{
  "normalize_top_k": true,
  "lr_router": 0.000141,
  "norm_place": "pre",
  "rope_theta": 10000.0,
  "init_std_down": 0.0,
  "learning_rate": 0.000119,
  "beta1": 0.9,
  "batch_tokens": [32768, 65536, 98304],
  "dataset": "wikipedia_en"
}
Below are experts of layer 4 (counted from 0) of a mixture-of-experts language model. Rows are named gate (a neuron's input weights, with its number), up (a neuron's input weights, with its number) and show model dimensions 384-447. Each number is 200 + 40 x the weight over its row's rms, rounded and kept within 0 to 999.
Before each expert's rows: "gets" lists some tokens that make up at least twice as much of what it gets as of all text. This comes from a sample of Wikipedia text that the model never trained on. Tokens count by the router's weight.

# expert 1
gets: " of", " |", ",", ":", " –", " -"
gate0,263,203,224,197,204,216,172,188,207,319,214,329,186,157,203,163,201,185,194,179,146,208,249,184,232,252,204,153,219,277,223,193,222,277,200,215,186,199,171,222,203,227,192,221,209,110,210,150,253,177,250,176,207,178,218,207,194,282,196,199,138,198,225,108
up0,219,205,196,197,217,193,178,199,146,215,213,257,192,161,222,225,252,214,213,243,127,165,179,156,186,237,220,160,228,210,216,267,219,241,216,189,202,156,230,149,178,268,193,270,175,99,245,241,293,198,285,154,214,188,230,215,234,286,247,190,182,178,212,101
gate1,180,166,258,134,156,257,200,134,205,151,246,207,253,195,174,195,180,132,222,203,188,154,203,186,194,191,218,178,263,224,251,184,183,154,142,238,162,250,105,313,224,169,204,151,163,185,169,237,266,171,196,189,193,182,223,234,220,201,183,232,228,175,217,189
up1,139,213,284,174,196,172,205,219,190,131,202,227,225,164,221,247,139,174,190,233,237,182,234,192,188,203,170,247,208,210,212,154,204,227,60,227,203,232,194,235,194,150,185,156,182,142,177,176,243,259,253,213,184,146,241,213,207,221,161,187,279,181,208,241
gate2,254,214,195,213,176,227,174,179,188,210,157,244,194,211,199,223,164,189,237,189,162,234,176,248,220,145,163,275,227,156,133,213,252,205,101,209,221,253,166,180,133,202,144,231,255,146,141,162,240,257,180,249,208,164,197,178,208,244,178,242,211,172,222,253
up2,183,197,145,201,214,140,249,258,160,302,185,126,157,216,225,234,181,181,234,174,147,221,224,175,160,216,297,178,182,220,169,203,245,161,266,176,226,137,184,177,185,230,222,139,182,173,219,203,198,224,213,153,217,154,158,193,161,125,180,239,177,210,258,242

# expert 39
gets: " the", " in", " a", " on", " The", " for"
gate0,187,167,144,200,266,131,196,147,181,196,235,185,146,191,130,183,168,185,251,285,247,154,193,166,247,177,213,245,234,238,201,200,151,160,107,238,184,184,193,205,220,140,168,175,192,175,200,281,219,168,280,181,273,203,145,170,191,133,227,169,174,218,194,272
up0,157,173,218,177,161,183,293,222,199,234,184,183,178,197,232,195,172,168,231,187,209,173,135,221,184,192,222,196,188,196,117,217,165,181,285,200,182,267,194,256,258,188,270,232,156,161,184,187,202,243,260,152,115,173,232,226,244,160,193,195,172,171,241,189
gate1,245,194,168,203,194,207,262,274,99,133,134,199,249,217,156,215,229,162,176,269,182,162,108,128,161,228,215,147,190,296,184,159,238,149,249,223,186,215,264,195,224,256,259,233,186,165,178,130,221,201,212,201,212,152,212,177,155,226,241,193,304,199,194,230
up1,164,226,112,199,200,237,150,231,160,96,167,136,197,254,197,266,220,216,266,242,215,216,138,112,200,222,163,198,200,203,196,209,211,196,246,166,180,147,224,156,242,269,177,174,194,239,242,205,257,245,176,237,165,172,136,198,195,200,236,166,274,235,209,158
gate2,188,207,137,212,228,162,135,239,183,189,209,147,170,179,228,220,175,196,251,208,167,261,248,210,176,233,213,95,190,137,260,186,270,230,276,150,175,277,192,186,261,286,216,251,187,240,183,207,258,192,100,227,199,192,251,206,218,163,182,193,230,193,226,214
up2,259,201,143,202,124,255,174,250,172,173,138,151,152,173,230,172,166,223,225,180,215,298,160,250,241,224,188,233,153,201,223,190,204,214,136,223,243,302,208,215,167,307,191,204,167,210,163,160,237,160,144,207,179,187,219,200,149,88,194,216,234,231,238,228

# expert 7
gets: "-", "|", " in", " He", " It", " been"
gate0,202,164,188,160,108,204,169,251,224,152,183,207,210,285,203,163,206,169,191,222,172,203,187,207,287,188,204,232,249,222,167,174,183,127,159,108,247,175,96,150,214,235,290,246,151,219,147,168,212,164,175,199,223,165,148,201,220,186,144,146,158,216,237,175
up0,229,168,164,194,162,205,146,271,208,170,227,234,173,247,183,170,182,216,199,225,172,180,215,265,305,210,176,247,269,273,171,217,187,121,231,143,185,198,156,150,189,176,255,273,101,188,171,212,220,166,192,198,218,207,162,181,208,196,80,152,229,173,255,215
gate1,209,235,236,193,150,238,205,266,177,145,245,163,147,165,215,189,142,234,281,126,182,199,213,172,223,198,230,189,222,218,245,191,239,213,213,173,163,235,182,244,229,138,189,188,225,257,140,259,212,237,175,221,228,168,218,244,186,145,152,232,143,213,246,239
up1,212,223,207,172,192,203,193,193,217,173,275,164,194,168,218,184,175,261,263,168,164,173,174,236,263,180,218,196,235,250,240,188,209,272,235,137,192,221,211,303,276,211,156,185,251,162,186,262,178,150,165,246,253,188,177,192,152,170,208,193,199,225,212,212
gate2,187,227,161,176,227,226,171,230,196,246,233,248,216,164,200,120,124,214,277,195,172,118,194,225,210,261,232,238,157,252,204,201,238,233,268,159,199,145,205,180,192,245,181,223,205,156,189,190,143,159,167,185,239,231,166,168,174,171,219,151,129,249,224,196
up2,265,217,218,176,223,183,214,248,248,263,210,249,171,208,207,216,145,253,271,216,160,153,183,187,252,269,252,201,207,217,209,199,280,244,278,176,174,235,216,191,204,205,170,202,196,106,199,198,145,244,196,192,210,156,195,164,218,162,206,172,195,251,263,177

# expert 11
gets: "\n", "-", "==", "|", "===", " =="
gate0,168,246,182,172,166,223,274,119,202,259,208,245,247,174,252,172,189,236,229,238,228,171,134,229,199,239,223,216,245,142,141,181,162,166,138,234,222,157,220,259,242,178,138,216,182,188,178,240,164,188,192,203,162,238,177,262,177,215,207,161,258,172,202,218
up0,213,279,218,203,283,242,203,186,178,203,241,206,180,213,188,241,233,238,258,226,149,252,185,176,241,230,254,183,273,266,203,145,195,148,151,280,191,221,250,231,86,254,166,204,239,210,189,185,224,209,170,171,136,176,266,223,171,199,185,206,203,190,212,164
gate1,252,219,226,142,198,278,207,232,140,200,205,163,152,211,161,176,146,220,185,195,171,195,152,182,248,184,179,203,219,207,215,233,240,241,202,208,188,188,223,252,215,232,181,199,183,182,129,168,187,271,234,219,243,192,208,129,164,179,226,222,183,125,230,256
up1,206,199,199,154,303,197,223,210,147,167,134,176,178,188,138,198,156,130,200,187,220,161,180,190,235,212,130,232,272,171,227,178,257,218,190,202,136,255,258,246,125,179,196,237,197,197,177,167,229,222,158,228,256,273,172,173,225,229,238,245,211,221,231,205
gate2,239,199,219,192,147,128,131,219,194,250,222,121,190,178,199,203,144,211,179,257,194,254,267,165,163,168,144,188,258,235,196,261,244,153,155,171,237,185,181,213,199,198,201,236,194,200,280,232,205,214,205,251,185,175,183,200,198,265,147,228,206,183,200,135
up2,194,272,129,216,175,153,207,276,190,257,224,203,198,202,256,207,207,194,175,254,225,240,234,229,149,203,207,131,167,249,190,252,169,204,233,239,186,201,101,209,183,260,184,164,154,138,205,281,190,224,218,203,173,157,187,232,184,166,206,199,200,177,244,232

# expert 2
gets: "-", " and", "|", " the", " that", ";"
gate0,202,226,204,207,160,170,223,165,237,159,270,230,243,189,244,178,230,186,215,217,142,176,202,199,172,195,249,160,206,209,206,190,148,243,161,209,246,206,200,229,255,226,239,178,170,194,224,242,225,178,196,196,223,176,206,216,209,223,130,178,258,166,206,233
up0,239,156,157,196,177,201,258,160,221,197,280,247,224,219,263,175,200,203,211,133,221,168,154,246,218,225,177,147,192,189,178,154,207,265,174,219,234,166,149,264,211,222,195,196,237,160,149,256,250,217,234,162,162,183,195,206,160,262,167,242,251,103,188,190
gate1,177,237,216,145,271,205,180,165,136,228,189,232,192,212,245,210,187,225,220,210,208,238,236,233,221,185,242,167,224,187,177,272,244,249,100,137,104,167,154,161,138,163,198,203,212,139,169,224,279,156,176,228,188,170,216,244,104,118,211,143,169,185,229,217
up1,201,204,189,125,204,221,206,179,188,98,205,204,184,179,191,252,160,166,210,183,250,217,257,187,185,111,269,161,127,215,185,148,196,211,172,169,252,148,194,160,232,208,280,227,220,181,186,186,189,230,246,212,186,151,155,202,248,217,109,242,201,200,224,191
gate2,168,180,256,147,220,192,237,207,179,218,215,188,213,160,209,195,173,250,198,169,216,219,111,163,174,202,196,161,173,236,178,268,238,190,181,187,264,224,216,203,177,193,215,163,181,216,219,202,218,199,213,176,268,122,251,291,108,121,207,234,169,151,246,256
up2,151,198,216,149,168,257,217,146,141,219,159,220,163,178,224,202,191,195,191,193,231,220,207,156,169,159,265,180,228,173,137,190,185,161,185,231,189,179,176,161,187,162,225,195,236,178,180,189,194,226,250,143,140,129,201,213,135,126,200,184,168,211,248,279

# expert 3
gets: " the", " a", " The", " an", "The", " January"
gate0,168,232,204,250,128,288,212,212,184,206,230,155,207,201,211,195,241,243,281,221,263,178,185,117,196,266,150,169,205,224,152,217,158,171,93,249,231,194,130,123,212,196,163,221,262,210,207,259,270,193,275,129,154,188,159,205,176,175,215,164,250,189,159,199
up0,212,169,232,168,167,171,129,213,155,173,250,202,172,254,278,204,217,138,193,210,205,240,214,221,198,222,222,221,195,211,157,243,196,137,186,250,170,207,188,160,197,237,162,207,195,200,171,259,227,190,168,204,131,141,166,203,190,190,147,176,180,155,231,235
gate1,137,295,190,208,172,159,196,184,215,202,221,164,178,211,175,248,192,161,131,228,187,186,205,146,286,226,232,198,179,146,272,221,242,238,126,120,211,217,200,161,179,218,230,234,274,128,190,167,257,250,221,204,219,173,161,200,153,219,137,220,191,266,187,264
up1,244,140,206,148,199,147,187,265,174,164,176,198,155,154,266,228,179,158,198,178,267,211,194,184,134,221,250,169,181,197,204,213,228,197,182,188,174,174,231,277,243,226,204,106,251,200,195,222,166,192,191,135,163,176,223,268,121,218,193,195,203,157,259,168
gate2,234,258,207,143,257,181,215,190,186,191,185,141,157,177,271,260,99,197,205,269,243,243,186,188,222,116,223,172,235,162,188,181,272,152,240,173,174,163,194,167,288,188,261,198,112,233,220,240,185,125,180,204,199,223,111,193,183,218,143,206,247,150,208,183
up2,241,255,225,155,259,257,243,275,201,138,192,183,186,178,194,185,216,227,213,136,257,172,199,149,228,249,231,230,156,181,134,193,271,190,220,203,191,208,239,255,256,203,87,135,222,163,240,200,202,244,247,201,231,148,204,189,236,171,163,226,174,214,195,248

# expert 28
gets: " |", ":", "|", " =", "==", " =="
gate0,145,195,209,184,195,192,193,252,223,184,227,228,262,213,247,179,197,136,131,215,166,248,240,193,213,198,224,210,153,161,204,155,125,205,223,206,232,151,183,226,176,197,178,160,160,220,217,233,136,227,239,186,247,210,214,233,247,312,238,93,248,207,216,155
up0,173,198,193,131,244,150,176,239,190,197,193,201,203,163,214,223,208,189,178,251,161,214,161,192,170,152,285,202,194,218,236,138,160,147,167,176,181,163,156,161,155,263,237,211,209,152,181,233,166,194,255,215,165,182,157,230,149,217,211,156,222,145,190,145
gate1,254,236,238,191,194,226,263,178,208,169,150,247,235,177,166,256,219,250,183,169,207,152,220,180,172,131,180,213,124,165,191,175,271,213,124,213,239,157,283,123,172,173,218,192,216,171,172,153,210,186,237,238,114,228,186,258,196,146,258,267,267,261,232,178
up1,244,155,210,191,226,204,250,197,213,179,198,167,166,282,189,247,222,183,242,235,197,198,227,201,138,97,211,184,159,187,228,242,211,225,159,247,123,175,219,252,244,213,174,203,247,199,177,156,201,183,245,219,98,177,204,205,155,192,223,219,195,250,230,159
gate2,221,274,187,206,202,214,192,224,258,148,148,140,160,228,208,248,176,209,147,200,218,214,210,213,172,154,266,226,189,157,212,144,148,219,220,205,108,175,175,171,237,157,113,240,196,182,178,197,199,160,189,196,187,170,183,224,269,297,193,118,229,210,181,157
up2,308,235,193,220,259,236,191,258,247,268,191,220,79,130,193,239,135,151,182,188,209,182,220,191,170,184,214,175,215,271,180,206,224,201,187,200,179,192,214,123,133,163,172,253,264,147,159,221,203,244,164,173,153,165,217,259,220,213,228,182,217,196,208,156

# expert 12
gets: " |", "==", "===", " ==", " built", " found"
gate0,257,195,196,200,143,209,191,198,212,128,203,196,264,225,202,232,192,259,197,162,306,196,184,200,306,197,253,188,161,216,256,220,215,198,220,185,252,167,183,171,212,201,144,176,203,207,168,145,219,224,202,193,172,191,163,244,220,212,181,215,200,228,108,244
up0,228,191,241,208,212,159,235,199,152,219,203,171,218,194,287,198,195,205,229,252,167,269,162,201,196,197,276,196,223,122,179,238,212,215,215,184,193,194,202,149,166,273,209,147,162,179,184,210,279,168,213,177,204,145,167,266,165,111,220,159,248,185,247,229
gate1,147,258,204,265,277,120,219,239,189,242,156,220,178,155,180,205,160,186,207,241,161,183,218,180,200,165,256,164,179,200,247,208,163,235,189,207,185,207,201,179,203,228,160,166,223,253,262,207,162,246,313,153,209,144,156,184,229,182,236,169,173,197,201,181
up1,225,238,226,183,265,170,201,250,230,240,167,209,212,163,114,160,154,208,157,222,226,135,209,174,162,192,237,190,188,216,211,274,210,203,231,200,135,211,182,239,238,240,177,140,145,230,162,237,159,194,232,194,231,142,237,190,196,179,229,186,242,220,219,234
gate2,176,235,163,164,179,176,271,185,154,207,239,240,215,207,192,244,238,175,247,165,167,236,203,232,201,197,156,226,189,202,217,162,152,197,163,229,204,151,192,177,189,122,220,251,182,160,227,207,178,206,217,99,233,217,186,130,185,172,245,200,143,159,146,176
up2,261,186,165,121,200,236,255,239,145,219,230,189,189,195,185,259,222,156,178,204,204,229,272,188,185,138,191,139,234,228,165,187,213,195,242,168,113,155,202,170,153,197,171,243,178,136,181,236,218,201,327,133,254,201,212,153,182,147,224,202,120,138,225,245

# expert 36
gets: " |", "|", ";", " a", " /", ");"
gate0,181,144,153,153,157,204,266,213,179,219,217,255,245,193,209,144,186,167,231,189,159,192,210,260,158,240,197,239,192,234,237,200,213,172,217,201,147,210,173,225,212,207,188,206,248,249,211,128,225,161,193,218,135,200,227,133,103,292,202,264,231,219,228,181
up0,182,176,222,287,200,188,174,271,219,138,180,243,255,175,244,183,213,123,166,142,142,206,206,173,210,261,234,84,220,172,209,304,305,185,197,192,148,221,139,199,204,151,185,146,181,180,179,167,196,212,198,223,202,175,122,195,183,198,202,237,175,192,226,170
gate1,203,206,154,230,214,200,190,228,200,200,221,244,222,219,206,173,221,160,182,182,226,263,197,114,216,191,206,192,190,218,256,183,236,274,187,253,242,255,176,244,226,208,132,143,222,245,140,179,166,224,242,203,197,174,225,224,190,194,162,168,229,240,249,211
up1,126,118,180,174,173,163,217,169,226,224,247,196,180,254,221,298,155,255,213,212,190,243,258,186,189,170,193,280,118,134,172,226,177,226,135,266,173,162,238,150,173,167,189,157,197,184,144,186,191,199,201,160,215,219,157,199,154,163,255,137,267,177,182,266
gate2,242,199,205,161,184,120,224,145,219,189,198,193,211,247,219,201,225,184,221,211,249,194,180,233,166,184,218,174,199,227,185,155,182,190,147,191,224,133,161,178,227,191,163,192,205,167,165,157,193,194,226,229,121,223,277,170,214,236,230,210,246,118,152,250
up2,177,231,181,182,191,203,178,224,171,98,185,182,209,274,205,231,176,156,208,317,182,125,225,224,196,201,194,222,179,187,165,177,195,163,168,133,197,164,193,215,230,159,156,190,204,169,155,220,165,245,196,185,112,151,214,195,245,200,165,218,227,169,233,236

# expert 26
gets: "-", ".", " to", "|", " he", "s."
gate0,225,213,181,227,187,151,244,254,175,243,203,204,176,228,204,173,257,126,160,191,223,249,242,160,186,154,235,262,161,220,173,193,221,184,108,196,200,213,188,148,210,188,203,143,180,196,241,156,196,198,329,209,147,178,238,210,152,150,190,188,157,208,151,216
up0,186,250,176,106,213,189,164,226,218,237,271,213,199,197,186,143,228,214,231,273,242,272,254,158,143,127,214,157,158,244,159,198,207,232,205,177,242,216,266,204,207,165,187,184,246,146,170,169,196,222,222,200,224,186,232,259,158,196,139,232,211,191,227,200
gate1,165,209,237,126,223,183,238,218,168,232,227,156,142,223,139,201,108,207,165,251,222,187,248,149,166,220,225,211,181,187,157,248,240,256,222,143,211,122,202,209,152,269,227,176,237,188,188,207,153,213,237,99,143,180,186,206,257,174,173,198,195,207,261,174
up1,207,239,228,159,185,219,142,209,195,188,257,220,135,186,207,167,145,157,216,218,266,225,108,139,232,223,262,227,264,238,264,229,185,126,239,181,212,240,178,154,144,217,208,189,240,201,188,200,237,233,170,218,161,160,170,280,225,207,137,235,201,174,226,175
gate2,214,235,213,209,190,214,223,191,210,242,235,242,129,163,152,218,285,178,202,194,269,239,180,147,203,205,162,197,159,248,223,295,240,241,179,230,255,202,246,205,291,245,227,188,157,176,206,159,162,214,139,223,194,190,171,231,176,161,214,231,144,227,188,221
up2,163,206,142,203,282,161,206,237,175,242,180,210,208,133,252,160,279,236,228,244,237,185,227,187,145,198,288,136,216,226,157,277,271,222,260,179,195,178,237,203,267,268,166,178,242,161,165,207,262,164,236,179,181,152,165,259,169,149,163,228,209,215,228,202

# expert 20
gets: " of", " to", " by", " with", " for", " and"
gate0,180,193,216,170,271,161,124,152,148,217,135,158,92,207,146,183,192,208,271,286,242,200,265,230,130,256,235,143,182,188,209,267,239,212,171,201,185,183,172,236,280,258,248,261,203,168,177,307,259,164,297,112,242,184,167,248,186,211,157,154,238,195,207,163
up0,114,197,295,249,209,246,207,144,145,234,145,131,105,180,218,157,194,124,276,197,276,145,238,258,167,228,192,150,181,143,182,186,244,104,150,204,236,164,213,239,150,232,265,261,218,136,258,195,202,157,279,153,225,153,156,261,158,185,274,166,186,183,207,219
gate1,144,139,173,184,167,198,169,244,227,243,254,205,183,244,214,208,203,188,156,151,197,222,216,202,187,123,205,193,135,146,238,179,197,203,45,207,222,110,136,215,246,208,267,218,197,206,175,252,138,165,270,168,208,185,178,260,190,240,225,176,207,222,209,171
up1,161,177,240,166,180,143,161,221,192,157,243,210,199,209,244,222,145,183,165,172,254,200,188,249,205,110,150,217,140,119,152,227,171,169,198,238,189,170,129,238,142,189,250,190,166,243,174,204,183,198,242,168,168,189,164,181,140,240,207,162,178,189,212,186
gate2,234,221,178,246,239,145,169,202,222,191,175,192,211,197,213,216,172,193,224,256,154,239,245,174,205,296,174,261,180,212,169,228,112,206,199,206,213,204,250,193,171,246,200,204,117,239,165,138,219,243,149,220,221,209,210,177,145,229,136,184,175,243,182,196
up2,222,193,206,138,81,177,237,217,163,228,159,179,199,213,228,205,227,179,239,183,220,215,162,251,231,180,179,238,161,284,205,127,215,150,112,245,192,212,189,177,191,202,133,200,190,167,140,192,175,159,170,188,182,186,253,239,178,188,211,254,223,163,225,244

# expert 30
gets: " and", ",", ";", " that", "s,", " as"
gate0,307,242,187,207,172,207,220,246,231,273,163,199,143,235,178,265,164,228,184,188,231,186,222,275,131,170,150,231,145,212,96,186,150,222,168,208,138,173,251,172,154,198,239,219,222,167,222,173,235,215,205,191,258,157,242,162,215,246,170,220,191,188,270,245
up0,147,181,178,158,175,208,203,212,195,190,244,208,165,140,176,177,190,158,137,210,159,273,199,174,210,200,250,122,192,116,123,196,187,177,227,257,185,219,147,214,262,202,218,133,208,160,175,200,152,222,280,196,146,178,252,214,132,159,201,136,195,163,241,209
gate1,205,184,195,167,278,188,229,144,184,247,182,143,152,184,180,241,191,226,282,141,244,230,165,205,139,215,252,161,175,206,252,144,227,185,241,305,241,169,174,241,197,229,165,221,247,220,218,198,246,186,228,166,169,199,222,241,134,140,155,195,138,210,236,164
up1,216,221,248,132,263,199,165,220,235,200,233,197,103,160,234,263,175,236,201,167,231,221,175,203,196,218,323,183,226,246,236,138,241,170,225,241,223,191,214,201,142,199,179,218,277,230,145,207,206,252,177,158,203,168,172,291,179,176,198,219,217,137,221,174
gate2,214,202,211,282,181,192,117,235,195,264,164,241,187,261,249,194,157,183,200,210,216,223,264,221,212,187,162,216,239,189,224,244,217,221,194,202,149,252,299,233,157,192,137,190,131,183,182,295,166,169,187,200,210,267,216,226,223,147,204,182,183,191,152,204
up2,160,178,137,113,208,218,247,195,203,198,257,234,214,209,239,201,230,254,198,161,103,203,169,160,187,210,328,216,225,190,134,208,237,152,194,196,183,166,218,229,223,236,186,174,266,162,191,168,93,259,230,182,215,211,98,211,206,142,140,201,168,190,243,251

# expert 33
gets: "\n", ".", ")", "\"", " and", ";"
gate0,256,158,135,246,256,177,257,194,167,241,196,121,208,206,185,85,236,188,208,225,195,249,210,200,133,203,271,231,216,250,174,185,186,168,178,222,121,241,138,179,205,201,181,213,115,258,257,217,165,246,200,202,141,210,193,220,214,208,224,202,216,184,235,123
up0,283,184,204,200,249,207,277,222,156,243,219,196,208,228,166,205,182,193,185,164,265,197,139,205,128,173,198,204,259,233,176,183,168,194,232,222,133,120,128,170,217,136,207,169,257,194,140,257,224,200,163,166,196,211,222,229,206,203,226,202,193,265,244,195
gate1,241,241,192,153,180,269,254,230,228,199,170,235,230,156,212,226,225,228,256,186,259,205,234,204,189,215,151,156,142,184,157,224,220,270,212,205,201,256,257,238,106,233,183,157,247,181,185,237,141,245,193,119,220,242,248,161,202,212,197,153,165,176,234,234
up1,161,144,230,173,278,157,221,158,168,188,154,220,251,204,213,171,264,158,273,210,121,188,209,192,185,216,274,224,198,183,203,190,200,201,137,249,285,228,141,259,186,225,234,180,184,156,165,182,185,204,275,160,174,252,187,265,204,182,246,208,230,156,214,227
gate2,153,160,271,190,174,194,162,267,187,213,246,211,187,242,258,178,214,154,118,203,225,204,182,135,266,224,165,151,197,227,245,219,188,219,222,191,259,158,189,253,218,283,217,217,234,220,230,198,172,193,207,198,192,240,260,181,159,206,270,228,203,201,212,230
up2,162,140,228,178,156,232,148,221,225,218,309,128,224,174,203,243,282,107,167,185,201,228,189,139,248,254,273,179,234,212,162,250,136,185,165,192,247,193,189,218,223,201,315,185,228,242,234,214,145,237,251,153,215,227,217,224,170,265,222,136,230,206,208,263

# expert 14
gets: " |", " the", "|", " his", "'s", " he"
gate0,235,182,201,225,139,176,262,150,209,194,205,234,253,253,280,149,192,202,135,170,204,238,143,257,125,229,308,198,189,163,196,144,187,185,228,215,202,172,232,299,177,195,153,249,158,128,153,218,185,248,242,163,194,209,214,175,222,114,180,182,109,247,186,121
up0,235,208,228,185,287,168,317,172,176,191,252,159,150,217,253,171,131,173,203,222,188,242,164,206,222,206,258,169,131,240,181,231,218,135,224,224,134,187,236,176,152,200,213,198,175,209,248,209,207,249,192,184,219,183,214,186,215,201,222,164,125,223,173,151
gate1,205,170,153,162,207,219,181,285,232,139,182,169,122,240,186,209,145,190,211,230,231,210,164,192,154,235,201,224,150,175,251,184,224,186,155,209,195,209,185,193,139,188,186,181,130,239,245,216,293,174,203,222,206,250,253,229,173,232,161,160,190,118,197,251
up1,201,223,190,199,213,226,193,213,202,132,259,238,155,195,208,201,256,255,244,179,230,167,199,156,186,159,194,123,160,226,202,255,240,196,237,230,205,223,223,206,217,171,155,118,188,232,174,156,225,163,271,194,193,138,202,222,114,228,207,179,264,144,238,224
gate2,177,195,184,228,257,136,215,163,245,237,194,182,193,193,150,209,219,227,205,225,200,211,223,197,208,186,183,212,199,235,166,183,179,148,117,242,205,189,144,153,142,221,279,127,233,235,129,230,229,188,252,231,198,160,189,222,244,234,248,169,209,140,224,219
up2,228,221,187,167,225,216,239,170,220,260,241,209,161,190,126,241,194,165,159,247,142,282,287,203,165,233,169,253,203,249,223,155,225,231,104,258,192,238,234,222,111,206,252,184,249,211,163,247,233,232,207,193,198,199,221,196,275,180,218,209,185,148,235,201